From a checkpoint of a small mixture-of-experts model trained on Wikipedia.
Size: 10 layers, width 192, vocabulary 8192.
Below are experts of layer 5 (counted from 0) of a mixture-of-experts language model. Rows are named router (the router's row for the expert), gate (a neuron's input weights, with its number), up (a neuron's input weights, with its number), down (a neuron's output weights, with its number) and show model dimensions 0-191. Each number is 128 + 24 x the weight over its row's rms, rounded and kept within 0 to 255. Numbers have three digits each.
After each expert's rows: "raises" lists some tokens whose logits its average output raises strongly, later layers aside. This comes from a sample of Wikipedia text that the model never trained on.

# expert 151
router:112173153118132101109130161151106113126100076153164143131136159116184128136119161153116149142120135143144123121118115171122152103119099092132113114110098115174161132136102133158117123116165103151183131130130119093137169149133134110111111128138126143100093141122089098110135139112123088132060132126122113155089114078111128128113147130132121200120155135096110120158100115111103153107127099173046101129131128146162092083110135094113142131116141115143118140113115102151160107108155137151111159118118127105103167074108145156143093108132129079143133127139119155155157122132140109131
gate0:137144103132121184132146108079145115103109099117127110113127128134128114121138112107108154048133115087104132077112128101148111119146140106089106123146153129142117081129125134143139137110106128125115139157119137127120092105204090145112130116109113140150140140149127118133149126198124135110114119120121142125131148176117148149157135127117137120096133143120119182140124120143112071096096144115097139157175168117096101114111147106118116116124176095117111135114136163130127130165126138147104083080119082119132167176094121144123136209130117128105120104117164135120100122096100106146
up0:126152117154132122135149135125128162111116132143153150102125149112173131157104154094139160143133138110122150144121126093115145074162152139129084132167172169143132143122153137151120160116168117151132160132138090155105095130145072146116135142164096134125079145108124110144139101126127165126105138093159174130118142138128132094092089130115100127125163148128127129127119112128114119110132134142112163189118171102117127124159141103122156114095089124157115137118166135159184153116159161179105106150143095147134128131097150172127108185070138107111133127094132170113127150089107150160
down0:123101081153140073142101146146126115132107155112142115132125176078149158116143121139104147105150127107151176102157118094164129150161134138104139105121129150128152106127134148105092107135112132144130118153114120140095114154142154104080135130105127133110112156104146084125144090126117161118103108106135118135119140151114110148132099131172148077145153154129171156149164184148147140110138148108142113112097096114139156120151146121166157113125114107122135114133178137143136168144138189127141110114102121155101119077118115075101070122104077100158140118128107087066116141120126151119
raises: "via", "ve", "est"

# expert 171
router:144145125140130073131128206151121125123100131124069133151140135138168133124143156144146127120107108137137106151120129128131112073093104131200127144130119151157135128142143121145100108125138150108152103040147140158132151129109099113095109138135162065094133080122154151126151124147112147143117132138144156138151129145095125132116137119156111095165130135143136104129098140124107124101132106080087066124149149110123196173123116150141159127143153126166098144113123118140139134115106123118133169135151179142138130125124148129143133166086107138136185123099109134114140120145127098120
gate4:124137147107109119166093153102120158084087113107118133078138117144153118115115115104140115097151122120168164138131131124103168130127158116151145148120150151132143112105141101162143128102120133097158150110083133178099088117143148155128108149122161139127174073120091137168130134121122152077160130180141126117125107140134128079212126122124127154165126139160160101124162128149136123081068151176113125139113144133107166129150119135149110122129122134167133113138176128103167079112132103101127110127161151088116152101125121137118138113122130121112131119148161144117108151109149162160
up4:157150146131089128130156167111117153155144125117126142132140141134104116136096128133143158122066109120114155122092137142123127114123113157168153110141103114126158148145191104145113127055113195126139130188146132106125159112121100134109081098099144116096142114067149108133155122198121101108162114180135082101156109139104132124163127156105156117143139185142133125107093124107129142114178149115098082110151118137092140152142138117116144125146106109133129134122112140106141138153122114099127118128100133140155122101094102147129132122157099140163155124116108134068126134112108134157
down4:126071135128125118093144135139156134101120095128136101123109074104121135135134119159164143124108124065109143106154144083172123083153156158127144130135101117100177102120147126100127129151132128120168158115108160130107066158109111108099123138148110103145117132131159113100129147128184116156109174150125098133124120118135135146130112110109097133138143143111092151101137113075128146126143112083086121111092137152139153128116107127154138097133119143159177135148126109080136156068138165096090128075126103118149122078109103141147152150155137090131110153118077150138111144131134138123
raises: "yth", "ll", " future"

# expert 10
router:099147163129153119118118101107133142148160151116089072119133128122152118120116129150146137104134126132102145101124082159156115156127110110127171126098108111147169132145131129145115136129155162135134111093112148077103137132115118127145097175153132117175154115151124184114175095126126101132117117124151165098050126099153120098122147120135145186130137136175138133143138121144122179124107116101126107116153154154139105162084138153116159118101124143108092177159165110168161139121091121155183157111129117125124120098095134145125102131102109126119114134084104138137148138162085094103
gate0:173150127161108144138142093122136138115148114157149125162121147159134101108139122133082152085127129114111125097171117109158088153123129083078150088122114136154139086128089143110155141100122124138143121144141135098104098100181125132177100143114143142122116151152152116130123125107140125108123125146115107134125128150134186121170129124126147148089149149111116146140109135145140052085115159086102103144174144124104122098169102121147136116155154099142092148127117148166130133168104124141111096114123078131163151144122116154094155186120128151109092138107165132125083114120084115121
up0:175197135129129090142192158131139098107142140129149130139137111152122091123127118154083165155097095104114148119156116148147158104173139132099127139167122137138142142146138112158113127116155136165135152170109091148110123126113114123157106146147134089170103137133118126099142111110107188178098161100165143141127129140122130138107143100073107127087193143127127136147127144135142104155144142111150134130121126103144133136148109089201169106109110115146118119118120128161163113139165158187112126159110113128133167147113114152115144128148148137114126139089144174121102135151117124120
down0:118090105126166093093130114103129097121135117107146119141110124088132128137178117161129115165119161125133134097132151131148158193129125143107144108078114125142171108133144184127110155138110131183113123142139110137101146135129149136079122123129129140162132107133095097162133136079140148115111079115131168151110150147161110146177096148139160126140124159130158144116145166162108137098128155109117133115159087110117165115131174117143161126122111144131120122096167154107139190100132176115143120122116148145106125120119095103143114118104075086139162136145113072138118132161110088113
raises: "19", "c", "g"

# expert 77
router:110134168162119136128090205153143122155119159148119091111107138121165139149147124111163121149130152127146112127117100119107158128141130099156134112089111102142131138164119100115102111112146135112154126143074089153130147141115146110112130158121143116109140137171112130111152114186131120126140097144166093106111137146132109137127100092171131113178143143136107135154136100129105165118144133153060123161152154153173100113098102146115166091139111111122101136117134077121135132140149120163093152137087152106151170152138139141117102133077126130123126133122111176122160144101104072077
gate0:134162116119114155115133113108137098088115126126125102132116136142144138111117135127141121099137162134079124118128114092127123142121135086086142094111087102142102108135174106141125140086170140163113156127109142126105096115167112118149101125130110112133136141108124148139121146143131152116121118151139118113109116166093149156156141150115146129088140146104130162150145135144082086074119127103121116135188194118110098095169119130124107110139150118156149130117096124162137153144112098130106115095148119118150131182162085125091117185176160130092102142139151135103056095080099114157
up0:154182142144160098166200134102162110104106141111143161122135125091127121130135146139110189177119107117112143128142122147154161127159139142105165140155142137150135123118133116177102182104140142162137156137136120150131113078105114122130144131160107098178087142119115121116157122084127198142103152078139164166112113172124122133086092113143146131129166148111103140112140123113116128138168121120127128176125190122133122160166120115157154118139105123151107116098137143136147132114142141155119123115126124150137128128128103161109125125074151132121123147104161168139150132129093106166
down0:106085115123145115093114106096141114159094161099107141139076135104115129141189099175123129126123137085151171144156118115206142173131151164133135149085127136113147117132144159125127119118113126168141106113130134129080105155149131153098132122121112121120099113108075121147118115112128140123085131104122130122127144164140138170168034123129168106107116140138101132095159155158127131082120111107135109126112107093104134141155138156104122098123097139145135134134148106118116119109157166148106100080132131115127105162144115099130097157094090111108128114134115125153175150122132122144
raises: "olic", "ode", "oll", "ene", "ale", "aph"

# expert 45
router:124130128106145107122147121135097126148136153097147112149133136075167130152136137124163129128138143114136105161123133171103154144145142167173133105086092140127174146126099124150109132098169141101141096108094111144129113125116123129130117172137135098111133145134113153096148093108107153093112110110146163124115128127142138161130151133161096201158160097121138100149156105152145150117171155143113104128137123117136110098130119148159128094091174118187119110175105142116126134098152108130124177138117085170127102128070132170119139074122123118147147147105144137181156156126125141180
gate0:140153110142091156137156072105121145108134102114135143115132152131138115080110110101091117098081103095144150115183129132133140122140126127101161112112124140130138081116113106135123133095120140138094133129112165129116111139152100179173116151127093163164132102159120125169068121176116121139105153168130097081097177141139127123157117118085137144104134111074123155089124134146131083076121156100111082157167153124114086120142119112145161153139182098137124139121140137126110119173134143157125108109122111121148118122106076124109103156131116095108154107121119130134097120118123149124
up0:153182148137139120113184162134144163108124183135093145123153109151140096136087163098104160146114088110127152144178124141135163122152128158129106156138141142140156121140102088172105122113156118124110146139136112155103114131075064178148147152160112137158097112141130126143108128119082185135108151068168172126092142103109121087117136131121079139138155102129132125120145145151127103135154127118104115150128163091139088134133104091172137122126125110130114127113126146130158092143180164161130149164110126138163153114096122143125113158104116106131128135106126145118134140129123135147
down0:137105105117152098143122099122117132124116126089148169129098117116157187100154135143092137163120104066154145093166126131146152145114131156104148126115129181140166130106167155091104138134122177154162153164144127159110157131132149127095140130087168120142109162140087092131145087084118140130089091136110127150101134113121108116160111135173139127154094139117123117086128136089117179136158163131123121115109117160102141117186142109118118152107134174127116130139151152136129166155139180134129080118120115148149110136147143122110093164121113108149177147134117108134116154119092134131
raises: "iven", "ries", "rey", "ric", "vard", "ín"

# expert 102
router:111142123093131104078143162130125130161078136128110143142169131091168169118154120135123148139137177130138133138125065135147124083105127103145134168122109104136134138134170130147145086133165109146147109125130120138153097142138118160131098102119165100181146144110111132119141130108090150123095140109135120072102101158125129145116122107140105134136156135158086103173137161145121129097141121093110106142149134150168145079152117127132125064112113130145134159119116135124151133104141120147112177109115143141180131121113117169150118103142143108127110087105097143149132099160069069099
gate0:166144122151141138137126087101122118099120076161122122122125136145153130113114106136129137103110125130122093108157113109133146098111135056083127136127125173165100104113128122126148131113106149150104147149104136115102105113142097123141110099110092135128116145114149144180128127193113116100115122126125157109080174159127177166152127131134169135089124173122115139135157168127093082081131124096100107150179146121108109103150135094142086134146144099125127146126122153148098104152130139080105139108142069124126164150140078135118135170118154127105125108121141155145085106103102108121
up0:154157145154144096116159142124152107090107134156114120084099136125154121133116129144097162173108109151136133159158151113108189100140160128108134149136102146137150139116096116124113141104165118146148150136140146166169110109127102154143129142166088117127074143132116131123145122108121189117125133072161164158132115149109122117107102122132098095118184136130132151164152138135134115126168116118123181168095163061141127144153102129156108130117104091159149110130123150159146101118121140154098133128099100136160164124100107126096107162105142166129119133082151184142126132101128112149
down0:128109125135186117089114120116158129139120195086120133125066131108113126152158110160129128143099144101159164135147113141171103144167127159079141121091143137112168140115126144079101164104106134120126147158113144138140113170103149155100131140103123145163148128158103116119150104117124153130083126117103121138117119158142122128165080129174131106158135152096132130094141113136119158093120124126137128118151093127141173148166130118152119126091085115133173097150144137110148160114143194119110095093129115105126089140130101117116119156092085076118149137146105117128135132150125084141
raises: "ric", "vo", "rez"

# expert 2
router:129157189118123119129082179151115115148055108126143093119155129105148080117116143124140120131133142146119136105103117125160102114117116149132139166126122180146146140138140158154156074121156124098157154124070114122122101140101144125131131153163155142139129134147102134116154117151102125106122077149157112179138180106149144130139137102166108163156109143185104102124154098157159152163109098101106092111114155134134108120135071126131144131138149100135126125136113098114118067095146116131120162142104149129126147089151172115090105125116123143130139146137124137132159153143110084116
gate0:166125146126131132100127119087154096135108106146136097158109172148118117132123128101100111080121128093111091120127137101087138130152115114131146101145180117146101102131104133130166118087125092175128129123110124129164118074159128128172112112144117139157138118118120153181137150175119146117096100144096087146103141165122139127146139110153166148106183143110117142148109115114131100100136157096111124158169143114111087114152126095138147103163168098121133126114112150166106109160122087115104105139106084100129175137131092162111171131132139125107146114102132125162103080137120090161
up0:139166161151124115160184146126129129100108125154130129123101137142163137131142121110098125165133130120111148133137071137183153094164120117130130143161149148141135112109111101158075127100178137122132141132144108135128123114102128132150151147173107115164062150100102136102145142104170155141124153101130137128122126110085150078071102115104083138113191128137129135151120139133155088130142116126088138168119159073095129163124117097146146131137105108142118124146114124148150127128162190124129142123113127147181133133115118153095132160083131117127095163095120155129117121101087140128
down0:126098103120161126114141132116119118138128162094122175091079110118114156138168149157143110124112152118147161099117136107128126157135147186112143135122133158103181119092142169062098156115143132135146107156117129116086120130163168150118146145118121121142120143093135114105150110103116230117091131119097127147149154149133117174121084125116142119110142143141129142101143136127123163110123119114117134115158062150075142135145127102136148129132100130174162110133156123112117145109158187116149093097132105137111128129120112137098080112135112107108152139151103103105155119134152097137
raises: "inch", "ound", "act", "olid", "ark"

# expert 232
router:143113169144131134120112139166146092137125110117113146145120142134147084135132097113116123133108130095118080134099112163137111148125143070082130158091140145132149135146117106162097116092177151112136146082109107130164118153132170089148133129145141128130143102107138107134162129173138104146108113151161082131169108149150159129056160121121179134133181141075122119144098167189125123089134105127115126140142120135154146090109113157113150108123168095145119144136083122122145134126098139096146117145090126153159114098095147116141110100098107133148159122129147133128152138121102158085
gate0:125141149154113158147143107110150101085146124099147127114110121115151134134109105133083118081148102110121111110115125116119122134091140064079104156133143147117112083132080135129135104099156122134128129144104131136142096093172117160122126071109103126134127120169125126161149122155145129144101108149097100133115144182074123114173139129136152146124118137115111143117120130142130078092116117111097150145196143114097095099150115118137133133153153104143118119111139106133097116149093107140103105055125073125165151123115126125118140179145157090132115091130158119136071097106139101129
up0:138185153115134110203154112144135112100114146116160124117125110108123093167103157116085116151081095120123150130155118142133156110169132139115125141142141131125134118136148099174126141111156145112130148137111088144154131093132089149089124133133092133169088134117123116124136118146112191158152138096159167116107134164140128055092123125148044126137148132145146146145158140110117132150161165128146135193101102104124121123148101119172131118136109090139105093136141127130142095120145131160137113086111135127133149128120127172091122158121128124141116084089135158146143133135129108141
down0:110078116141150125103105138133123106122120156135145143120086143123142126132143103177119122143107149148177151083176142104153157142124130162093159137105115160147150119116166127107136163119109154148119129157139126137130167140156143116102133133114158097116111130130094059165133086131098116111089121111102145127138136109141098165134114156124169112119136144109177151125128126101131163095186112161113128102105118156081169141171152145137121077125119145118166114122158135132105158109132181163135108122105145099108149128130094077161090098113120143163124129120147118104136183140113136100
raises: "ya", "0", "f", "1"

# expert 153
router:117097153149159112149106213131139102108084126126153139141178129069120104120108107119173122128144129124177062165093129175136173097098135136129097136127109113143157115148154088155108146125160117084145113098129103122140103124130142126103126140102149104116114120137144122134153085144133135131120092135162144126178109151165086157111138125155121157115146127158071111150173142137130134097127137151125111144181154105140117093156078122130137056098114114139122147136115119114129111118129149141112135146123133108125141140117150142147112116130131156128145101083112117127148121083125097135
gate0:131160148128106133135171101111141101122145126113131135154128175125121156106129111098093115111111146128117099087148134097136127144120136066099128119145131131142116095108088103099130136108093098121139123131129143156130096080152109122142124124155130124153117158145136141106127137159143165096120154133084134145077132150105147171173126163117127103082142113121088141122133149088100088102143173080087119159156168133134104124122116143135152104126178110119118134112123120160130166157105126156115113101155098119134116147122124109118173140112152129069110091113195104150091069116109097118
up0:144171144107160119139163153117147144114126109129130119077154139099139107139104134119127160161119128118095129126162141130116173117169145133140154119152103115181139133123107098173096121132185129144130145140115109159133133102102100131110146139163092151140111110106145149122117145146109169162129139108117142130129129146103126133069104124139107156102185159160118111130132139124152135126162129104104153171112185065111130154168149117161142129113115126159121114103140173166152144132160154154090099150156141136155151139128119144080128142125110157135121139063161196144122117132143088133
down0:129070070138132140152139145116170125151116144078124120086076154077124180153166113140138095128122136090135127124139139098151132145125114165113135126129142122109166152125112138109098125126122151147103103169088122128094129167120152136061116161147161108137128103127106107122131106121101150111079120114098128167135147131114121133160085111133168126122150153096133143119122121143138112081162158150141104142112103131112169103166123119128111112115111147101151117148152139175146114177133147093139136140123143103136093148156155085108090156126096096137144087134096107104169139154132106127
raises: " N", " C", " E", " A", " B", " W"

# expert 28
router:117190150118105114100106111128113117125125128166156118136153129102093103134153149129134109127154128159150101132120100160120110088127137130147148136119149123132115149161130133133109103171125115135155085121128153139132133140115116109100133127146143110186180101097163123147168146119123137110147107103132136131071128137160082154097112108125077201141179105187147117168177099120152149138136099146168116102144129183150126109141118116151157155093156124162128134117118143154134098130187094161143141103103165104132108085115161126128152122097141123131130116107126144161110112110119101124
gate0:132138150139096139169164104136129115122133094157128126170087140121125124111144110125135146108088153137092110095129112128117133106177111087090163117140118154164116110131100102146121104080112124151132166177098144107144097071181098133104130126107096120136138111130132138150134149140118123130144149146103138118096134160092159126145156132118150148125149145100085136120110120116124044067111126100120111151177168119129103096114104120125124101145177097102077102109112151142099108169096084136117107112138118151144149154116087140101146147121128129129121142149125122130089095131128088124
up0:121150136131122116150169127135131101132131166144116135086113153090147149121118152088125155195105138147127119142165114123097178084167126134136108145140141144109110145119117116157093130102145132157145149135114121145112097126086066150144122126156064121158103135118105140121145127126125182125115162092134119142119144126127125133106150123090065138130205173131127117141147150131113085152167164091135135183114149125120135112188107112134135136136146132143112097138132125134150138115137121166118190117118137105153135105144111147110144129105151095102158148132133144100110106092097115176
down0:135074072138147120109080125118183112115096171103107137163107134121112159129159189166136120127118126116139140103155130099148160159124183188095139121116116113140159115124133138133124139125121150132146126135090125159148115168117136155093093099105122103101137134123111122154118108096095166151066136112120172117134136117147123163151079120114131151136153181101118112091143141137120131119128111126111154106151120154111167105186141118102152064096117124134131122108120166139123150129160130131121066116131122101120103168120119074123115143114146101128131147149109123128126126119122106097
raises: "also", "from", "Note", "/", "born", "English"

# expert 74
router:133146123115170119097085157130130149134091166104155090129129175156163152085152158133147164140140140118141120102112128103126057060150123141130138120109100199134140092144131122116115125115152117126128139099122092096100103122161127101169142189177151127129107125099130117100156131138124133139083120156152113156118110156153116140124127134182120116155129116172087090162094125130118184125122136148084137136145109159134165150130112111167165118095131139106123177127136146126133106134161099121148121121126117088150127124112153102165136130131129140167142124154100136123137098124132122134
gate0:155163134110116145128143082093132115098132138131142113111102160147144139115136093123115108103124138101136097088128122116120081098138115064074147127130139128092102090131143127126149102079084142120105138168103137125155092105161104112159135136117137115149116146119116136124128147183125153107112120153101104111119143137108163151142110120133153105086138143108117140139097089114145098122131100123110106163160147129104074076140085094114112131133167104144074132138122163182092095131113118143119106091118073111132144144114132123128132172128101122109138097100172123113077100109107094136
up0:133173135135147099131167145129111151110103151114164150090120149159113097128098101126147156155159083113099163124141105128127160076139119156094150143180130126143143091135172126154088143125161114135141133153127120171141134114125121136131132101157114111133096151101138140107161145133145191147143158104123152133122106138107117100131128118142066139114192140145125127138158150142141137106167143113125113155145144153129142175142133139167123138147099082150115130119130117168163122130173144190136119088101100157164179098118137145115107165109091138089126119101149172125113125119113120148
down0:131106081129161121118127079150116089121129166099136123113102148113130201128196146166116128110114159122173141074120118119168140123150126158127166096126136123138165102158150170099111130116128135153104140160114106160124134173133146128097118121116133120143121131137126075137117071119110142129073133132122124181151133153136141126183067130164134141156120129107121133133145149126125148103114128131125101102119106136105146111198126077135146123116085139117157136136141165128128131138164178120146119136128179140094109124143120105127084155127112111170146129143141111139143127101148108119
raises: "V", "N", "S", "I", "Wh", "J"

# expert 71
router:112147143116170145105137127164113128147090143136128130107096160146132119152156180098115127144139134126117100105105160139140119152125134164109122090108130144125134157123128147166141099121143143115170120146103096148171144147090126115122130136189126146085124168161116145141118123153097158173132134132135076133123120132119146166127124120163102138131126130184126138151119113173138150146126058159138104121134185142110156108116056137177154165112125104159118140129086089144122147107163147154124106161118125131120110148053114123119122132076109107094134157148118135133146106123112144151
gate0:133161102168151131124160102122159110104114124114173134117130168144115138140155100080125135099107107102149097083161119101159115089112148100100144124142111152138114102113141112128113161115136137123087111159123123101121076127157152126123111129129113133154104104116108150118128151139103149085107127108105119152118128182099116131166145130119169107081142157072104135140099109142120106124137175115103078175185142137167098088141098095129141132149161103132115120138109151148118129144128085150123115125136090101109115140125101135086135189129119132119094116131149147170100073126119092143
up0:100168135165143082169187143118138124081071142140178131098129153123118133121132133104131176163104089110120120119162127126165167086165142148122129150161129111123123117123132098169074150124153131150124130156124081158106137122099118136118117123177107134115067132131111146129162168145114196121115147076131147170101110182097126122118134136111113142113168166133155139140146126137147135149167138107125142175134131135167138146144105108157153151133128108163102111160123128140139110116148142167144132141137125121145146137134115166095143174112122126132104139117148161159133120138101132138
down0:128088110117177136092105149106108099145112131094159125100061143115161180137161103157123127127119156117144128087143166105172129123116122182117121101132126135157171107121106180086068147113106113145127133146107099141142130166142157148091135136087135154108157145151124084122126083119108132113078102122126115174150127130128092105153086128135180111120135140089130132109123137089122128111125114130114111106090126132101157101175162131150121110143148146141145143136166146149133167101129157117121122090128114131120094127143104082110096136095118117166135125139082118115146140127140146137
raises: "==", "The", "===", "From", "In", "There"

# expert 14
router:120155122126082140106139146131082160116142115149134120127142140146108081127143161156139097138146120135104109129101097186134081078092111102183137150081175151150135116133141110126118116104161124164155142129095133148125134180097148124091062151126130155114120110118135110107121150131177083138106128122140120142142150106128114137124173135149136201143116152186116145113137184157159124101122127132141099162181124135131154135137141133149174114118101135147118156130130101165133121144127141149137120127074130112152113085124139123117112144128107116162139156137117138147121157135140154074
gate0:124162151150121159144104099091132126084125104138141131161104126114163107131133101118145096110145106102085086101145133131179136115118126101106116115131126146125142079121116095147128140103147110134141139126123159096108117113185123151128102152092115096136130150138122159172124159169134146121142096144106113113100160139082129153150125136133143134114162121108100164140128135126116085085103140135129092162172160128097102074130107135118137126165167099119113146141136154142100105142097128155141105077128111150137170117133099190090126211125117165118127126144146125146095107141107096156
up0:163181142159116115137147116124161135133138159158129138133123147093173102115115155125118132167110115107110143158146116128122174095158139127112140142169136127113131126167157123147101123101172142098147184137127098139126096092095096151120119123190090115141118145147134155135161124142131159135115122091124163118113159133092132072074124126146066159135198133128105146134113145108132126091164111143134148151111143109105143119123101085156137150149096120142116123154121150120162114129182147145135130114111126133166126154118127137105097153120121081159154155142122166134122106146096092173
down0:124110092101127120101092130126109101094133164106121142110105149119151164120147167157152107098146146099147125121142151084125146141123197147119142129128111134143162103116110140091111122101097146153119113151145162125114111142143142163041099126091101118108119124095141068131125128103131149133099115111127109129134163146153142144154068162169164107158154143089142120109087156142140125115131151147124083135117099136110158120138136101106127085080099158112131131131185140131133158155158182154107110148138132111159110143110131095143088119134098113151149108139113121114121147138088139116
raises: "atter", "ral", "uther", "ran", "inct", "rat"

# expert 98
router:175154175098176140147124118112091108139112113147106134138120125136151089095144160136144120126165109108116115086110102128103111140053118129159182113095132149110123141132116116144102102134118124133142125042110118093128136162137128098063114181151168110150143106122125114136118124148135151160124118160096153121164153130139127174093125115142105126138119142133124122154129101150113147090119103150146110143136130166090135136148144163099131075062113140150113137109125127106118140126140134132156184080114176086125116149110127088140113089120117147150129112131125111123142112141117125135
gate0:134143149143097152157157121103123112117130089117137100141120144139144153112134120133138159111119134107096111092108116110151121108116133099111170112138124135156084069115125121135155115093139158127089109152101114099142151094180101126124123117140080108154094119141129110160116131167117115138112135160098125148115153150083150127172141139119157136064106144116113163150114118155122087112148149103110101148179121129118091084145113109127126124161179112139083153161121160157149143157142133167105099049145071105116153146128121116102152156143100128118123089139158155116115113136121100138
up0:147167126114134100135216129115158099098128152142123158113138144098131073168130161118141107160130131127104160148153123119148198098144133115143109128169116115149120120138158133166112147118155122161138127138123125168121119113129089152128118136164133106138104134126103117117158131107146203111117154077163147130114124163117149093105116148115092124132158128150144097116150154127125122116133121131112152161118162091144121090140109117190144128142107107130130115139111146159179132120145144151112148147112122154126142174123116160120122175088157105108133140104125154159092097069103153139
down0:096102121117142124100097145116134143110149143132126146132099151127104169102166108141156088153099138106148135119132156095182130139129143157077134146120139154143185135106132161096114144103104171192137138134105122163147114159116134134062110135097151096147131122119114055145134135093132146149082131116117139149143137141149129147133090133131144114115119136128161149092120122142073137094117139137142135134104127122118158092200105127111134112119087127135179141141152112136155152135192164158153099108119141085121143124134126112135099111097083129129127127149096122160121149098098141131
raises: "The", "There", "It", "gl", "ce", "This"

# expert 37
router:128105147122130131123103194116130110131112119128128156154153157111124129101137153157111160137102139124153133102140104199114130117122124129168104083117143127169117128146143096158129109130135106153144132147129111101145092171107140112133143163168169142166124143074116131160152142126102125150103141122123110117064092162148109144112140124165155130143110130131134113147143104153121157143143082135121122122162162158158139155161150122164145082126114085142083180134069132106135139130160134165122088114064176135128114107089133128128101102145076123120148111108150141121156125126127105122
gate0:151170155120146149162120110150145132114111106125126120141105135156134127130142124073079119093141149104119106099143090117133127098124128113108102115114166132146121102141143125128153114103123116131115123174112120104104126089167105120149121128144143133125132158121121153152100157170099126118106130120086130132127129126141148148136134169118144108072173128103116156122100141107124087093121105085094096155190133115125073087148167092122137139173168115128105131125133148187146114144105127138129136095105086094124139168137140095132149198105162171113145112128165112122080131097092108116
up0:132139169137110081144151135120143143090105143159148129112130133107142084145087111160101164138138112117125152092170136137093153093129117164118126147118151148165137114154166112132125115115159140144094153163123119178132121102139114136159124119177098144112098127108089114156132131140096139151127148101116155132142150167124106083110136159126088098145178133132124134120154154131121103090148138097131160153099146081145150084157090109138172108106122122127123137156146113166139121131167164167098129099119145119180134131140133140098137144129143132149110110033152156111124127099128111154
down0:106106092090117130152103149133142144116064178099150121113096113112086161140163128152120121107131128081130143105154132117157154155150137179113127134128167126138176156103146155110119135126140154125143117140120150140084164135113162157080135122115137104120133129152114115162101106114139128133121130105057124099158162128134121157155079114149155125096141143122113138146148116153117127094130109148133160126095123109150154139154145149151112081130135150123153115156172150141112123122166158133139079141094111125121151109164117079136084146152077122170165125102102109148104143087099141109
raises: "andra", "av", "ual", " vocals", " how"

# expert 69
router:126187164107148103095117175141139099150071139149170147115140163080131122104145175161188119114129090139085140129157093128097123127121120106146168118139142129129148153143114115133139114130100111128125121106109152118176185131082144107119092128143138113112176151119140113137156103113127145158112146163125137101108109125136120169120098112181113145119175116112068130129135149114118144101134094122073144134121147191140114129139101139147112121114127071126101138141078127131112116107163148137125138115109110153117107137110156135093120120118125193161133148100133115138142124131115118132
gate0:138139141139112123127130103092122110093132129155136112134137143146137117081119110115121152118103149144132139108163111084120096120107116085078163101175117134094130109136126108155157109109134127148129120157109161124128109110198111125153092116110109161147119153132099135113126132143119129134100137161087121098121146157124128142159157144124129136114171151095116143130153158142137063079128151076093137142133137127142067091122126097151125100156181123113102162142123131161128129167105070137131147095119086106149118170126107126113148166149108096118142100139167123114067093113091117137
up0:132163107131095113141178120123131121122107139141108133131134137116133121138110155139106166183136104111117134127124150159130138089136125139108126112154125132131110135136119089170103106142157146149130158170105118192123093126090097156127118113178084116111109126138111136093165122146126177133120150095148179109102131155130113117101128126138090168136176141149139136132139165134131131129179144092115148170078141087120134146116104114176134088113114160160105126142130099120147109146179128160115129155098117129178122139115086126097151151107125158118131135091136191124148156089128101174
down0:116073099112154121158152136133163093141123155115116141114092126104150143148160112154147101142095187085164112087149161092132146120136145166113130112118119133136166136115160130089148129109113142157139111156118092116115143173130115135104130125109096140099145142113100111140122127124123132147071117108155135143110163143130125166167096157140150116134158172123177133129142117132149157129122143107127117110101079138128149115157132085128148098087100149108138117154143131130136154138148171101132120110105169125112143107179093097138060101086090111153148109116110081106112170121102117126
raises: "===", "In", "==", "====", "-", "The"

# expert 110
router:155169132090116122099132126127182112122093088126115135107145137100135147107140119168125099153142165113152146155106107121089136097111125105148135143136165133157146165132129148158110125118100131139116092104087128091171129103130097105097115146170116141156119117113158140138149107159115170160147099126170105108142138115113137089079155106136116124156163079149096136159147150149161198096149139124107130100149170150158104109140103155153145143121115125104154144163128112151114123100112112168109166146131158112136157121111176106141113154145112143115128167080111145155160123167107113136
gate4:138119153100061185154093134128149115080090130125099150068133124129137130121105136106100105078111122117161159133132138112098127109132141128130135106101156148094134143124123105168146172067101129151182151123087099177151114145129128120109109119127163182123166102131095090138126131141132144103139152156133133142125102156108127092161130121115123171173117137114120142100136130164144144084088144136115164120113105136162160178146113094137116117111115130168147094129155149116164111102149136126138113146112110107092124121138134134117106132069163119134098124126129096099102140131105146146
up4:115140137121118131179140138115105144158147094134086154127154104146118113151095168097127148137062075118157136124126140153113147153139129123101154131141126077103120147138128140137151149109142151092130135181146126145114145137102142158118072103138117136149120112111136114149186137148156104126161154140129075059115113124109152124126140129109152159174177182151126080116120149099123105151183134102165137152102123097078160137106137133083147126168118135146103170102112152132096089137159097118151110102136150125133141122136118139146139115158132114150130128134136112095132129116108120164
down4:130079133131094108081143101135160101115148092122141136090131064110115147139114140140104141119120132098088156109156139152128095093127184110109150128171153103110147127143113142116141145106118134147127151145145129149136110164121106140127152198150121104152119139089177160083114143116107147115103149153134077133090114132146146113115088118128080133139167155122116156141137133107116110139096095113126080090113125147155138112154119108155109122105136120174159127100106158147121133104147188108107122067096117114122100073130135126142160154110136109091141177123126137129126131138146115117
raises: "\n", "—", "|", "-", "This", "ment"